{"n_layer": 19, "d_model": 192, "n_experts": 64, "experts_per_token": 2, "d_expert": 192, "d_shared_expert": 0, "activation": "squared_relu", "moe_layers": [0, 1, 2, 3, 4, 5, 6, 7, 8, 9, 10, 11, 12, 13, 14, 15, 16, 17, 18], "router_score": "sigmoid", "normalize_top_k": true, "routed_scale": 1.5, "balance_loss": 0.00765, "balance_bias": false, "init_std_router": 0.00748, "lr_router": 0.00145, "n_head": 2, "n_kv_head": 2, "head_dim": 96, "vocab_size": 8192, "norm": "rmsnorm", "norm_place": "pre", "norm_eps": 1e-05, "positions": "rope", "rope_base": 10000.0, "rope_fraction": 1.0, "qk_norm": false, "attn_scale": 0.102, "tie_embeddings": false, "parallel_block": false, "init": "normal", "init_std_qkv": 0.0316, "init_std_o": 0.00513, "init_std_up": 0.0316, "init_std_down": 0.00257, "optimizer": "adamw", "lr": 0.00201, "beta1": 0.95, "beta2": 0.95, "weight_decay": 0.1, "lr_head": 0.00989, "grad_clip": 1.0, "warmup_steps": 415, "schedule": "wsd", "decay_fraction": 1.0, "decay_shape": "cos", "final_lr_fraction": 0.05, "batch_tokens": 131072, "seq_len": 1024, "doc_mask": true, "z_loss": 1e-05, "train_tokens": 753700000, "steps": 5751, "dataset": "wikipedia_en"}
Below are experts of layer 16 (counted from 0) of a mixture-of-experts language model. Rows are named router (the router's row for the expert), up (a neuron's input weights, with its number) and show model dimensions 0-191. Each number is 128 + 24 x the weight over its row's rms, rounded and kept within 0 to 255. Numbers have three digits each.
Before each expert's rows: a language model's description of what the expert responds to. This comes from a sample of Wikipedia text that the model never trained on.

# expert 37
Description: Digits in dates. Single digits ending years and numbers in lists and infoboxes, e.g. 201-7, 199-2, 18-2-4, plus taxonomy terms like Animalia.
router:106117132167099105114117127147096120120110097145082120113125145105170130120135122136107156180140128127144121136111146096150108129131112145094146132130107152117120091113104113119121118126153160135171215113142079105107122121163125117174097128175127125085113163152144134155141097149132164133165149145086113115153114133111102127167124111140154158103138133148132126150117130146081119147135092136119121131125129141196124119144157119181164109088196112129139131139126169105120115102104082087111145122134161138123105124143154099108177163176107108137147116117110122155137143129100137160
up1:120112138100101076144118124140126114153153125097174129140138189124120170094152122130129136082164117097123131129115111165124099145158099124132115161116110156135152127097084122167086113126184153132160126135185124130073127133168135137188124100171153120121082121149173093136115122115117166152127140138126150072138104109122137126136148118129119132120126119126117113122078127102123104135168074076140126119135142158126140124150137130136106109102135114098153088135093144102121082119097117105142128134131171161104077150109142131119120129136135147110151085119104087116166111120128150141
up2:127134153120142072117122137107080105093158140144165105138138148151155112143128121144133100102142120143125141097129108090101129137141085123117143140134114160148149141140129084123120129110107151152111121182147082132099137092158148104164173117180131152122093154150142147111160111147165159134109111088112123108111106097141130156121143168166113168098160153158080128163110151154140133119117117093171087120130155144160124122123145133132153122089145166127143105101136116105100097123117114140151125131087126141147063127151139125135135097151114132070129079125117111133111163076141172143
up3:120111094104135101122117135149106114110111089139141145167139182100127127108151088127140145137072108138114134083127130124154067118126132162118104045177119150111131120138162073158152158150142154128112115100198145141095112145128154137170130095124146100138124167143068136120140142130125137146127094137150105080099151119125162112157130119131121184107132143114114135121122105114146095152131109115178111110107165117116157130110133117120152115114145156132154089100124102123130135135153112123179106118114128137160083106097127130135137088145108123073145109089127125110135124136124135136
up4:128178126148103100172160152157154134154095100118078098124147163125144164147133113114124164160135092096100122099083175107152110123142100134098102130119126173137162110141115137155127116128103155139105156111121112115090124164164117124145151132163130118149138160135141090112125110114104148129147147137117135076148122096123127101124115067119124136150179113106125133074115131179161148122158082094155119146104101162102143134111145136115154084101175126125122136131118168149159105128138131148142202119123138146119128128162126115118114119130124103102138079099152144117136141164111099130
up5:109090097171101136158098134162131150107112117130121120129152144122203163109129100130104156170106105125125129130124104151134076162138134149114145105130143126144096124141115155150122120149189131180126187131138127133140137127171159139126172110110119163136110143157147103134138136116143128117164169137123116102157133118112140117149094098130113136119158158124161119108115118148147135089134114167114109107136106171093140100100154110131089113126111107156130132105136097117139096124129096197137190142160139113137116101153119084175103138134150174089136144148133099111142102138163105090
up6:116116113129131140105158063134069115146120111127108089106131127136107118072118156116101172133128108144136145152069130105151118119108128124090151123118147148121118085077075089111151154106148103136149151101121110142134145140119122138107127099144132118112111139194084155166105164155116168133155133148102119100137165159114122127148094119126117128103119133116145153123168132113137098129120090178159123131138154101148177108118150119150101103140108142109088125144139158154125138143131123138075095159156153105129132163105146083165137134126094163171140127104150096110158122139144151148
up7:107139167158124149103140126128127182151097116134090094131119149152161119138102126111122175109132149157118119125169126108167150114116154106157129146130128115095149132159101143081141102108140138150105138168118132163156085135133134124137136113141109109115130115124138158141116135096119096104130120160136132109107092131137125101100077098118109123093137117141107117121125099127118140111143128182162128121159098155092109101162195162154138100154171102118100162147093136147082131082116094121120118153125115176194139160155145162116118124153147056098117139131133137147155116116087140139
up8:133133105178105132088150103151098133124099134127138144139148115089192134129160162144113168177111153144132108140116159129149147118132127127082166119164139155123115145114124139128112145084128144127098172116162078155130113121082134140122108101133123134129141158111129103110157080146067136132126109139128105132091139151115107114158086091135114140124144135109117100148106144166105138171129068155108126113143146101140133111110162138140140135113205149115111138110134127148137109086162126155095126132134165120126112138097101097108100085130123109138115085113094142119130182153112137077
up9:098161114159139085168131112135106115120131100116105110097129131130133151165125115135103121171116129161148133108148126136179108148147075119088113112119126110125112103172147138165147200110161169119123141142099143117162112121127134166158195119150117110112137119130118131152117123147120102170111139125143118142090066157100108142071116120106071101116091119118103157148127098135118136098122080154148141132096097129094118154099160133157143104095150098151136147097108129125157153109097158105161154139159128139155105141124134127128136135114164163142160139111131113164123107107137137087
up10:108099145169134112120153118171074119118148123138122134118116120075127112119107156117105094166098123136156112123060113134165138169125115131130170124122125114139087124123120086144145160127124114114162171116138108124135095146184117108146146114152132121120125102171119131142117079141083152144192115160122090123160165116121138117171125098133144130106138157137163121111149133124111130088158151100176135140143129109176125110172157152123147131123115151131130138139133155119124129144150076095065133138147108145140070147125143152123155178146143073115144148118122154147112135148122099116
up11:161174159133155152117138132143135118151134135121107104140135121138109114131119144110132131100174149068087117123119152105101112144118078122128102135102116085116189154137107132142128147129104121110106157153127098128069113130121093112152104141126085107115121185124131165112114167159120133115157135149125165096121057134131097152147146087119105177116128125154067131146123102179121142112102108157126124100126107135145123139111153156124130112065151120179101162113084121151138142145156127118142090144134149128121143116129123107152153097135111103137167103103114150118133147092125137177
up12:133096145109147160102129100106146160106186105124119149107163152145151103114109140128143098115135134144131111133122123117102074114139121128112145168135131180122117148129099094153115176116130153125143106128119125133131141142120132131184172127132073132117172148153156149169140141121130148131165108166159116098140103120123128123111146118124118084130120162164153138092142133131142107119156126136174134071126133085155130131170138113112146124094109163158139156150152149146145156120120122109134146155180084155156112098121124151161155158159073154122116081136113130133120194107110173157
up13:129144117180099152125132128136083109159102140114105148133112129100107143091163146073126149147130168104092148154128135146102140107161146156105144085152166122156159129106114137110151124124122127156151129137135113140128151086110114118106104138148119165081131056092105118115121108147118099116119143166134092096116162145122092139169113083138171125136130146121167135119117147100124094112118157155113159118114138112104149060152151103133182147154146145114132113153120184122131092101138169127130091119131156121099088137161136138129111092129148096131117084130130123097144150138149171118
up14:082111137192157141154160143154107173116139136110118141137126138098137127085142158104144143166105150144077162097093133078137095127138160107113180123115161120133103111098113141126113136141167117111107184134142111124129116139118127110144102134146125119158131124174182101125098125123140114130156187159112125112175114124127109132162119077142149146141137165156123116136175139143139105145142150137145106143123150125128097143132153106116122150132163138157129161153127141089124166071095129102091143103164110135124139084096143127100100149158105127138146144124104107144171171159109121143
up15:123121146180136119129135138128120175130114162132129138104131126125148115118080138131159117177130175102121160095135112130129131154177140175096122123180175115155138130105127151092124149153130094121151153133120170105137100127121132079135118174097162160139109160115137134112092144126143134157158147141137109150144124137112130123136171082150093148093126109163185117137126189117125113120125129145103102123119152133109102099110099117113164115145122155116116147111114105143153068126094090166095182100135090135151134116179098116092143135130128151119104149136103091183145122120129123128
up16:118142119135135090104101155129142129101158100137151137130135145167136139107132088137100172109141124130134077101099105162094133135126118123136118082129119124145151118137178136081155134131111135161106107123162118161119104101139133113126152142148156141120102132083100101145085115113145143110148169097106116128180138113117116141134133122141130102084158141147143170126151099122141126131146089125115128121101172115139157158143107162157135089072133121141141077143069088121132118108100140155154118133069125126127091169153177101077171076141095143105137133105111127109113152145104134147
up17:135129168166133099131127146153126152133101103137084128134128136119152135126093118110126149154163137129141136094118112137140123171142129144110118069112125130123127135095119142098128182127137171146168190132133160157122138102145093081140106085093114124069092100111099120107144116142109110117119151118140147063147117133117110121158106099132124141078107104135131123118122136126118122133153112128106163147125115164151128146124197170129103053129159096162128127162085135161117080127118138131157122109132178139138140135132151131092160125141112089087104117135108144128154173133104144121
up18:102131117125126150150170131133129128103164145128147108150144124094079122092137063075131111147105167110120140135063128167114112118109122174139148135175128082127151114123125127134089165165071104137127120151125131081104125144109105101109140148116141130076152127146168154116105138122125130134122099141123124151133107138115114131134136081102146133124101147150114154133154158130177111136141081154128118097122145143081188117158136101141146141104136124142147109129134131138162129151133083106107130127144166141132126142113078131113138138128133099066115123164170132161180131126103108172
up19:104138138094104120143130116104134160097136130092130135112149129113179149112122095075101163119140146138094157122141144129101134110126134147118147145107111144118129172132135144118155118176136128135133113130134152127128113099094104091188125125118155133105146153102147112138068177155107119143129112126163147138121164121095119128104087117154120149113124121114151109096086125103115157197155113119143060087147126132100177139135178144099179139168146190132136132143146161163135141123121142119132101084146131104096117123123120102148140125127107120095126157080118134154119169142153105167
up20:147156133149106137118165127160169130123103140135105116111115120156177103137105103145112175146120136103121127169145121069142145097101079145122137114128119131116133135086112134087120133117166106146098115140119111122137099129126164124135117140154129146113116084097123177161117175078125132129139124136116180128142129138133075143140119082124152181076128119155110148141136152204090149141112105123146094152139117155148104121130169148164159095117130095126136159139132118108118110140135094099131109129107136148160122169164167120158138116146116068119115110140151158163108133120080140116
up21:108155137165123142144117123108183144118096134142121093119149155128119123127099121156135154110136143135121107139123155079165085144137162124092142147112128162160100153078110090118108086103095162174099190108111103174151152165136146131127136093106110133102140142157129121114142076188147144129124150122129078136131116136128137146147142096119132157135161157127107112112153105126108146175143118107109127142151153120106167171165152104121092124112162096103139095146135180159119100144130075167144132119089139085110135125118156128136136146126132090146104105121161160137121132140128121107
up22:126138109124116147075168103131092148122152099131134122148140155102148127130126132127157135122132146134154144157119105124100098131141108160054141137146114165099100111152105095123161103096107109130126151091152149102099084116159124091133083147160157128138161166161133152150158202126152167140125102153131110108102094152109145118159168157119130129140137131141128136119115135140115128114142099159117109097130130133157143159134132150135124139143142146147104083125151163095119133149126131139126151155099103091122171136096137080116131098117123199108150098153117156153158166151097176154

# expert 10
Description: Digits and number words. Digits within multi-digit numbers for points, years, ages and counts, plus spelled numbers such as eight, twenty, hundred.
router:107145111154100120105127089145114138109136103138148084131153176154144124080126129150148151186137119076112130107118134135170123126126139109116159105135151131121165112123106079098101130145142146163152224125162122127086113110123137115151123104145145144118130180143117146163130161129103181168135126170071178110139091186113131124140124101123133170145136112113119133120134144139100124148134099134148096127111142147164110113150139092180145090108160118102102149121113133129132126107149080149110121156149130159144124174150136090126133110154115128106135120105127095141140147134127126131
up1:131129118089160151151160137153142134108157119109125078120083110102121116087142099116153133137158129103168131136135149125126141115146129130147141126140169149141094147091106097139098143161117154115132133146106139125153124060154163145173171141175164161119072112141148101146116091108159116139119121124099111168131156089124085180093152105094154150159136147125121143137110116138096124118108138117163100115121155161112148133135147089106161163112126102132132138118145105163152124063115136086134138119110111167110106129121164131115155111154094114131155117095095127119117113077143142165
up2:136121144169107125125120131111145131140182136109146139132160171152129147136186145108135158160103112092077128130107105124107144144115175141150112118120125145115130122126127144097121181109115123101155173134101160139111107127111118147143084109122133105139098139109175126095153138138120142077091153112139150140079140075134132092102122122090115152166125113153144113110111134138087135127162140116131159141125164140088126091158156099140098124143187074135112160090092128123176117105073093129116165136144112141149091083145135104131129097139142114116133124092124143112129127145091122158
up3:130060152120126133120121083111100118136155125146121127149122157088183128117167060182117135135113105142127092107116158129135126114126099103114128110128099183100123160157134143125102093178092172114130116119161091145119117114117107150129099128122131159136140132130126091103181140183139117128139117111115088123157145169111108156184136157098109140059138121120127147080120147133158122102145084120097166082142149121091133153143110102136147131101126149139102149139129114096112074110117123100114116112129123142144140148122160126127126137089108133144141139123148095127146151118099151121
up4:141132104115103130099111078141105115142106123147151140114172149153126080119137095140145130110070116134113105081124163125135102134112146116139116146126065116100124136142129116118139130136134101107135115112145127124168117125135135134126139159158113133135092124178144125143183111161119129122133133131119154095117132143132175136137147184083136071112142152152134122154178145172098164135161153125138116123115132103133123129110109075104105153087196149132097103102135084075096137149093128134133142159115127140146138151135168110116141119147122165147161146134100116110136181173149127079
up5:085122098141117109140111095157108148139132133056094120170136132126139117128186141118121135144103176098102080127135142142170089129132149132100132131174114156107144146090125121150103137141119162144127117154123100133130098145181103092132115122147084164097123107160137135137185130153110112154145125157169121089137136177088133106127171110129169114130142161123136151110174108133115097148129119145123152137103101131121137110135117117118129116116167115172128099126110155096150112123124124093100153138158149151162124085124165176135155139093150147097145120097164125125122171128119156162
up6:140101083140112117123133103107134150180123122110142089162181143101113098148156138152178137115139123081170129143114151111143121125127143122118090110130152130124160110127126103111165110101148125140153145109126122162142073137138113153125138087186137118130149146170088091115140071111092116138159116164138125067099139164120134123162135114115113113128085140110115118140140109089164126148108092076111076118116130148172137084126143111111158127131115142123088116091148144118139125130128117156131128152130147136131078163155128130087159113125089100097118083160116111129146160130144128112
up7:153164111131105137089184147134123102142140095132142131154129076119101155080149112149073190141113104172136123127123132116182132139121119118098134088117129145091088128115133117095111176116104110141112156097114107137099168114158106108139088143112125152133184105131078158128157099155135152144111150158122123140110168168139133111133113131148113141114105130130110172114138156127150102154107079145117093096145118156148137101140144117151157108158084113082131120157162152137088131123158124143178094135154098117137129148108171131117138110104090127139156116107137113123136152139144128129
up8:139103133110156156157162102087137164141099124139141152128129121142096118113095108149093154087133130123115136159123113125101116184164130162091138208109096126126096141094110155089141134118110140138107128124119138125110115116180151124140097124153117154124090138150111139124136121140157112110157156120109159117141152099113147081098128143140102126086128152089125128157174137114117171099120131120135121148119115124178109128116119135120118069169117094130152161115160104100098156116124089139111131143167074109144113133097169097108172117110089123114151124139184105170116150141121145127
up9:119125128131117119092115104102055132206103179125119112132131155118126073166109161133160149108150182109131126117098137123116118122132146101112170110137119128129171129143119127155140139154130134108116154102202093159146079096110135182109168092154130151110131135161134121122115145122107118130173121131123101145168153140121151146151127141121127137132131102157114132153181160143143150124120129097135109148156139122144116112110110132136175157139165166123084123089141109112151128112132109117120103074134162174115100123134121138104106143127139114115169136138127069109154132105123155118
up10:111137133149061139116119123071123101137158138165102123112125177123123156119138150065125149161129106130133151138117122141138112150124137122121123155137111135135129125129090115132111117138168107120152156163144093161106167129147107131194138135113102127095153129126143137122154134111065126095170107161120117100125156111130154093163117145105123093129115118132161118124124155133139093127131134124142135112159104146136128091119160113117234114136152159116134118080108144100088140078139101114102107138146118179135120106124096139129130173103144109118146128080146115128137135125157158177
up11:139060170134102091144100152079134136152133127091157135139162135156110125104142124104140124112147143137128127102135140108159091142125153129134153122128145104154126099168147134156164133122170115155183120106165095128117140140137140165088157150179127123159157110169076161156140093087103145173184182176140097093124112151139157100128142109136124112138112107128163175106158154132110129106093114139140091148104112124099103113144150129107135123111153117097124108111130120081140116137118139149136097144120162152138111113110137157107109139141142142142141124134106090178115124102166142137
up12:142090145174103145115139126110125160130116115091117105144113148113090135103152106147132138096095128113130131159123090144141129090136156144140119168140164093151156078148137094143166101112130142124127132132185161180142115138104128145132141117127128117112149135143117102100113104131089145146145134155120087039118148122119103133148125079115160143119114118150094156126165154134130097118116137122132096110131107187109100127162156161129131104171145118137100144097119128112132175111112140130111116141130140158142059139115135134057132129142093085156161154118130125094129125159109142094
up13:078106107144116101142128147121125153119138143101102133137143149122177141149175111129134137130122166100123121100121117113164102145183130163133120110152109147098157110094096108107141138088149180132121160086156085161122114118168145131150122127101098145110133084089135134101135114201135155166145141117134120109132110141111099088150150136126173130134144188102115143123160135152112102131156126124118147125126090107135145168166164145130136076139188136142132132120108164129147137121110117083134151152147147147183119111166155152109155130084110107132154098166142147126134135113123136141
up14:135128135144167131121164170136108126152161122137107144118104133125133136114114108138114136169097138140138164085100120157132120162150175119082163122155104156140155102100098126114099095146125126098111176127159151110095087122118137101099089086120120129106124132116081154131115127114151102090105097095113100139100187105117157117134114137144165163146130129079154125107130130112098120144141117158106118140111136133101161111161172125122114116145123139152125183143117192112129122131148098087077148139139171161136102106137128134159143179124130097135173119109186132125137165145122116122
up15:157129132111108103137128133136148112114176112116142095151119163141098132100119137088137139138090140099048152084158125140134058183148139119112140114108173094095121119145108126114130148126159102150138134156135117131151109095158134138181150123128136127129115125109110147146111137131093169110141131156137162125132050145118156143130124050162108181148132128147173175117114151123119112145091104129110122132143104138135138121124132145142130136119104144132153131124111108135079132116182114123097119131140110174110099123119109153130147138137142129096085125079114097143156102107128096137
up16:124141119144156131128106152103132110160148123096158114103138113127170127137158193159117098104123119118138090108132123090212144112128057145119130111145109161116135126176115129138123162097113129146109166120160134140113129115158163165137148111188172132141119143144078156133137124096117142103120142152135145121122093143141143133123143139107118142151140114124088135111136089156104123108134105121196085132091119133115123128140147151156085136097129121119118116122125112115160174091134104138173138127137117150156117161141121115150123113141101142135132155080152137176087117139169167087
up17:133151117124090124103106131142129122117140138121151132135131114149103100083108138068103131088140139117117128143113125153121146179140104092101133144126144114119094187107128132097153176158123143116108084132132127109135064119099137134172138109146136142089093125138108114174081164146123125124141194143116142129130097155138128126142128132179086141112127152143152080114162114115166094152090068154126141145140147130175140113140149108118135132069112100123119105157134122129140109121163180137157117096113133088126119119108132133122110080154102149134156094146128086138115142088131123144
up18:128077139168103135099138062082101130162176163126117100113130102134124114106126114116121109142101121102146111139151123156111123157143155125162147152128110143126133136091135079106126142130150124112183144160138139170143087069113173135156087145167101128133086114121171115144144121126138128116135144100113114152102155117131086145149109127122104145118127115165129115164153128104126123176130115124093077153147149111102141079143163149137128122135136162138117176122112125153173094108129155146093165183161125115104122135136148113125139114155093157075116137116121136132099166118127119116
up19:104099130108139124119158100107080172183098126126115124107110154143123072116122130151140126118165118154104135140106124089181073080136085133132168142121154163126165152128113115140127124130116104122152091086110149074146147096149139111168176151174113131123117117123125140130115157169093118148165121161139163124140119158132148097119136077144115141118135132125105173141143121140142118141132125160165122130098131131114147135107116161118150158089157134137129157101142134154171142104116109147158129171140144152172138148112159115103156138128121162166160161122152109110096159102150119167
up20:138120107143117096137111145184083152127107138114108105091115125124186101135135135107122105134105119132119134086128106059127157105127097113124143130135091110115145072138123134145128091165113109134069104122144129113127153148155123119145156144183094126129133107116104123110125104146180076101154135161114122143090122114117120158121133110131121076115158146101137142161092138139101149144169163145168143083127120121150132150120119138153135140088152128123125137116108088101147125112140116095143212119130163166155097103171161123121135107152129137158110117144101132103100120114099113158
up21:143158142109133135100161129145108123127168116133138146143114164142120133098100136117103214104121123163124140116086134105124085170099164096094185137100116123106124123138132114111089133108119142142114151116173106148126158118138111129119143076137127148108138122166096134140157127111124154089124147122098118156126132130107109144159117164123124147066106126129145181142199166157158133160131097150147074119161154133142150071162135119148131120159133114130115149128130131110076111119129075142119130111139106119108118154118141079142138117130124135134123087099147100122166161129155109109
up22:110107108158036130175110094114050102109099112166125116120125144127099141116122132155132108170126142158151140150107153125128111164112091134109154142156134170089109112137136105139128103149158164173105172074100115119134141122141122119118106146111129128122105166141133081138125110127165111162140122152108147153113155146145170102172104118162134132139123135097133110117121117096087084101116134128129143134096117118113123114105132084144140098040133108129150143131092133104111131145126102109111117127121124091162135160101154138122140109146141178124141149122112154154131125125132106141

# expert 61
Description: Function words and regions. Articles, prepositions and table bars in formulaic stub openings, plus region adjectives: "in central Victoria", northern, eastern, The, of.
router:126128115150087108106122088144120139139122154124120097130120177097147130099110109090151146153131162130123119125101152118137116155143116127102152090145122172114147129110125121149090119137183149182137175130144103144117113112174111122144091119139095158086134163134118165100181126130113157161158167170117151120121095168108101131148121111122156157125159190096111156065167125129118125132108118144140120110138123162120153167146130103095138110115153136170115129108118130099134121108086103092111158131177138156171103100163167111114156151100146116147144106130124121156134153114120135149
up1:074123102147121115116135114125102136127113114097126144150144162112160092130148107131112124174104149108102098113110130119139091132164108143093177125149151132100147116140134117110127153157135155138163164124175102122101122137144103087120140110149103140090121157118151144156130147139102137125144133135160144119153072157039130096132145110152134125117151162118156137129140155208122090135141091127126110071121126143178149134139128123133146085090153126129119136136111161128109136155164089151097155178109140167167115115131115145119138130141124120110167109111139134150156143084084144123
up2:149160081131128070131152081140116125094089100116111124129137150152151145107154139135127141159131132116134121107090114079153111148141105151109166166145146150124142123159111113143125161130102147148158159109165114143107107110120096084141127100152123155091120103154154157122141119143148148162148147147131136146192151155114111110128168108142120144106137145112153125151154109155117107118157087092119110130108133141192124122180157096141125097104143121141075134085128145130161112138122084156077117155119134156188114110130106113091168134123086127093146123089146128157128150111114132131
up3:135137110114119096177149130154092120160141162119085127132140086135167105157140128092167113119140124148137152115126100117150131160126149131142123119108148167083159157093169108142140146108134127137157156089146153142117147151165112098153141137156159129092145130079145119199157132089133120081145129115155161149119168106157132112148098143161126149135150147136104170109110121125143113116150148122151145084168167117139115149195136104108158118137136135123121125117094137148096153112114134149112143120139095162138168142174135139105175150088121080102140131111106132091138108117139162149
up4:109149105134090122179117128139114143107140135161152091123129105128118156117102100103091140105120131125109150154092153160161115118094120140144143124142166187151138101109106128132144141141096146121146132111126145112125098097182149131120072139116111150143129103129094121146170094117150107151130116106156146112148100095100145126110101141127149108145178166132100133122130142082171157150122119155126140114178135161148105152197095140099137135182127147114112126158056104161122120110137112128134136115147164149166128107128140092140142116078090097124081164125125124129093144129147138107
up5:086096150171097129139144122126094138160128131154135090132130129138184158142171117114115087159138168138156123124142137158117145075111131139138128112166097139110118126150135130115158124138176111149106136107132123118133136115133132129149127111127129148041126098124108133101149111140086138101088127146172161137141136148119126084118110119105109128082164122123145177112121138153101123094134112154153141128139142100114162109148129113138171117047137159144146177158104128159097080109087149174110150138124132117132130169136121152150125150133137144134171143131171078128109163129130125132
up6:108196094118091126147147164127105155112123141080133096127139144128119100112139115131126148130110130149075102150112188159154129151141095144148107122149114159117159173137127135131094145113141110167155127099135086095094122143111089142155138160127150149131129192133122178141133147109155136165137130158110130095111108105128184122130117112143126124124143139113101137082136135103139115097135095131146115096130110139138149145153077104068114080113151153119139076143082129116112129117106143095141165136086134144150161144139128148109131123122140082121164099135102142162135135087134157116
up7:065150130142155143152150103087124149152127143120103114121112142124092148158120142101143123159099168104069164090122167067135104114129161132164129134148107149127137114128147143139114192138164144153083170110130083144146150111141133171128078129105146129141120123125106105145149144155118129117133119144128132125123114171097099069124122137124124159156139138156144171137146094136091100123125120143134153161155078116110126111141133100116141126131133148076130084138107119112201145115105139151116151111140159121094120103166112113127085146129116157128155111118110126088168123148136127147
up8:087176125118108093099123115109136103126127157115112126133134120107115114124129119147124102142135163107106150125158099075096090160141151104085169120109115153136180142121124138168152144121135155162102147151118111122112105098121100091171155146087132103096089130159136104127106102131160139147125150129157141105135163168111135134107168131138078109088099162153144139122104128134139104124104081114131119109079110167131131115126145157163171119132157074147152089112101128133165099147110133106108135135140179134103164104129167131121128129119130146091171138143091102065138139127122140137
up9:121107127150090141120149110130123137110138182133153106125132150120158167115165095142092138146121078126121171145124134144141123152145117127103108127151084114150130088150098111154066098134126111141129165128127148121084132165124145139162123153127176141106146166127119115092121139167179132118099122131130094119145112165110082080155166152132162174071102153112153135085153099100135116140158127108146156113157140143114105104148128114131113099136131129140142101069072149134154068152093108119129139148100148113113132146126104122129123159129132106121118089115133120119182122133097139142
up10:127153099122078108123163081114151128123134110121114142135147117174177146160130107129136090140115103090140149176135127110120081160124172136089163076152134123096164132101087134128093108133182112143110101152192114156107108149152096103151110119125168116128168112117109124120114088151130084094105122169141158145125127131104107102147132117117083146122104144116092120117090137141135133172132122098108116140094110112131119124164152096172126119120162130118117157110135115139122081097114093132111162172131115144129085149194150132113136121145114136119147129123150100109147124142123134140
up11:139118130119083093110168128162158116140101139164135125143178122127142128105128112125135139131128148077134107122100090085122114123123135127099154154143154117093101201152117103125081131091146124116158120105124131147083116106103131131169149142124138142132142099130140151123170107104123157145119151159171161149105115105120157145143218125129137162164154090176118125119134108148113104121169171129132168122148123149152172130202148139159158126097125140125094095113113123121114120106104150136117148142126144129118167143106144094124159132090096121112127107109125114137096100152126144113
up12:103098168199116150136113110129092190117105114117106080127147115129187134160135112128138129180132116133096141150099134102147110148131133112079143155163143104155100116117122138137140144110126127099129166120129101178113136097116091137148129132103110147115134165114121087102131136124071184152134090119171118123129105132075120116122104128158125124124124159131167125127137148110148139171091092101127150159131136107129083122168119127127145086111127119148126062134121133143152125141093154108149144156123138133098126157176136144144138119145147112151166133156161114136178127126096118103
up13:108088108172066092132158153126113136127141117116169118117140150118166109074140138116130136148132157119160113095169137118140145136140119141116120119138125132077161093146168143103162132145131094166100146104155146170116116099117123110177077124111109158105089102118131126122112098190123171159136107128122167135118115153105126110155119154135117115132156145125178131150110097139073123147111098161132094096131134143116065162106137130133130104099173101141124135149097120152144125139086133124123114141144136120141148091156155109152141160135103143076168125160147158141137118142137130159
up14:101094102132170098121139114091099139113144156141113119108135126129122072127127147115176101113128100115116137089154129113099128102164143176158123119146109093126136123141127099118111129158119123135140148133129121134123097146127143156144127122156146134130164080114139097140154049121154103161108122088147096084140134111127122147129097153108116095128193142098147140073136176104103103164100127158124101126136125185112134146113118189116134152154132173129074174129126112117153116140134139145108130129162170148120107149107127153109152119166136105190135116148121128165114111142159133131
up15:126118117141137131153166130122136111139135116146077102121130106093101099127135122110122155146101142124081111167105109162179098145125113170122128145164153121092138170134108074112106176135140135125150150136127076118163108111129144139170144164117096117143133123124155105069177119145135109158142145131140104099146148178127131125127135127100117107130135161112191096153116156114111132132108136123117104083133128124157158129145167070131090107133129126137073114087107126165132150145104151115131132117130125154111135090108112105150127141153141139103117073138100134149130122055149169141
up16:123110122144119129142133092099106145125146116096143122119106128151133094114127115149129166129148128141083123072156133100145106111143113137091116096096150151065162109133103149127120138155104145128142141092124117138092137155176101144152174121112133166117131117129102141119116138142145112178145112166093176095125111142115121152118130084201148107118131187099151176145099101130090119153135113185148111098143101151138156122136138072138129105092116165117157102091122118126116170142141128098126132124108123171137116144145145094134121097112129120129141115127146140177109080133148143093
up17:118139114156146118133157102124123118119114123100089137112171130131165135081152099151150147166124158094118087096115173092144103177168132165121152108158158118128125114119102073119112116121147166153177168141137124132074121125137127128176128127147120126077102129154128159126124104142145132151156140130122153115163135159098152111158152119159133124079139171116133142114142145167093093174157120140153117127089152123124134132139155090166129118115138146101116142110132171147142119100106104110085135147097158131136121114144179145101158126121068104124151079139124099129149124098103133112
up18:103090111137083140125144134102065137111114106137125101126143147142133146121168089144107156139134111144172113121179134119143090127154129114091133173137100142129173095112113128123122118142157128146128124098163153123092159145155114109133107140151161102100118158101097165118103109160175111104135148158123154150116125115109103143183097108153130137110123088131133126116123083147134119149168102165129150109129130156119104136153138150161090113107137113120145130111109105104103078097086075114109140118119148146096148106157188150119178111125081116118136109085148115113155154143145139165
up19:129104146140099133120132126136130141158153137128121080142120118114152125174146152108141110130131139129140143102104166060101142077131161118140137113096161153115108124126140144122162185188112123139133158136131155158121110069175132156100137096113106131148135146119199140156156115124116137160141155149103164113166095172150162128132095152162116113163107182119150140113120127126140091141136106111176052172135094102134157125102152123132130122111134164108117157136168142108127128104153133125109136134113117127097155113163128121161135158129150116120116124116137146111124095118118124175
up20:134127133119146144128145150165136132152119098109088162136122158116168153112109152124126091154157117135103119106103127113119095118097108123100114160073096122123136176122152128128122072138129125113123132115159072126059169164174102096108111122148142096146130148142139089130141148140118104112169105144148158107112063113129147124143129072126107117100087125090117158126142144119117122153171161113142130120126134112142190117142137114159156156123195097118135154117131134122111105119124120174133106149133151149121121124183105114104131167122126116129106131119169120146143163079109136153
up21:097123076165116123137148126111107171134127124108132118140160112156184080110155124118117138181116137086103094115132141094150114151168128110088134102128127140133114143126100084102113157148130119118128155133137121126091107124134132087131114077124107186150090151125125149154140132182107142139138099127134156116142127151076137106139149130143108140092132110094120120112153132153111099134144073168121110139141131108134136092124164097169167111122132091145089114106100161135162092085140154100106121164123138140109117114117139112114150114133119097120205119105152101123135177130087129122
up22:132107118191138147108142064109118154134130151114107156122142104132151100141145123110155123182157147120138137156085137133157130141133123088079127101113136136099101123111110128141143138115161120114141149093154112093118125105143108115126109105179131142090128107104122124128155134158147150111156137126146126133120123179123099119153071153151108142133110089163169158124126124126144104200117078160104153141110150110155146090158123123157151119113147172162052091133120120145141113133129166164122122144139146104124129155141115083087130160124129118154157144117157091125147162104119099115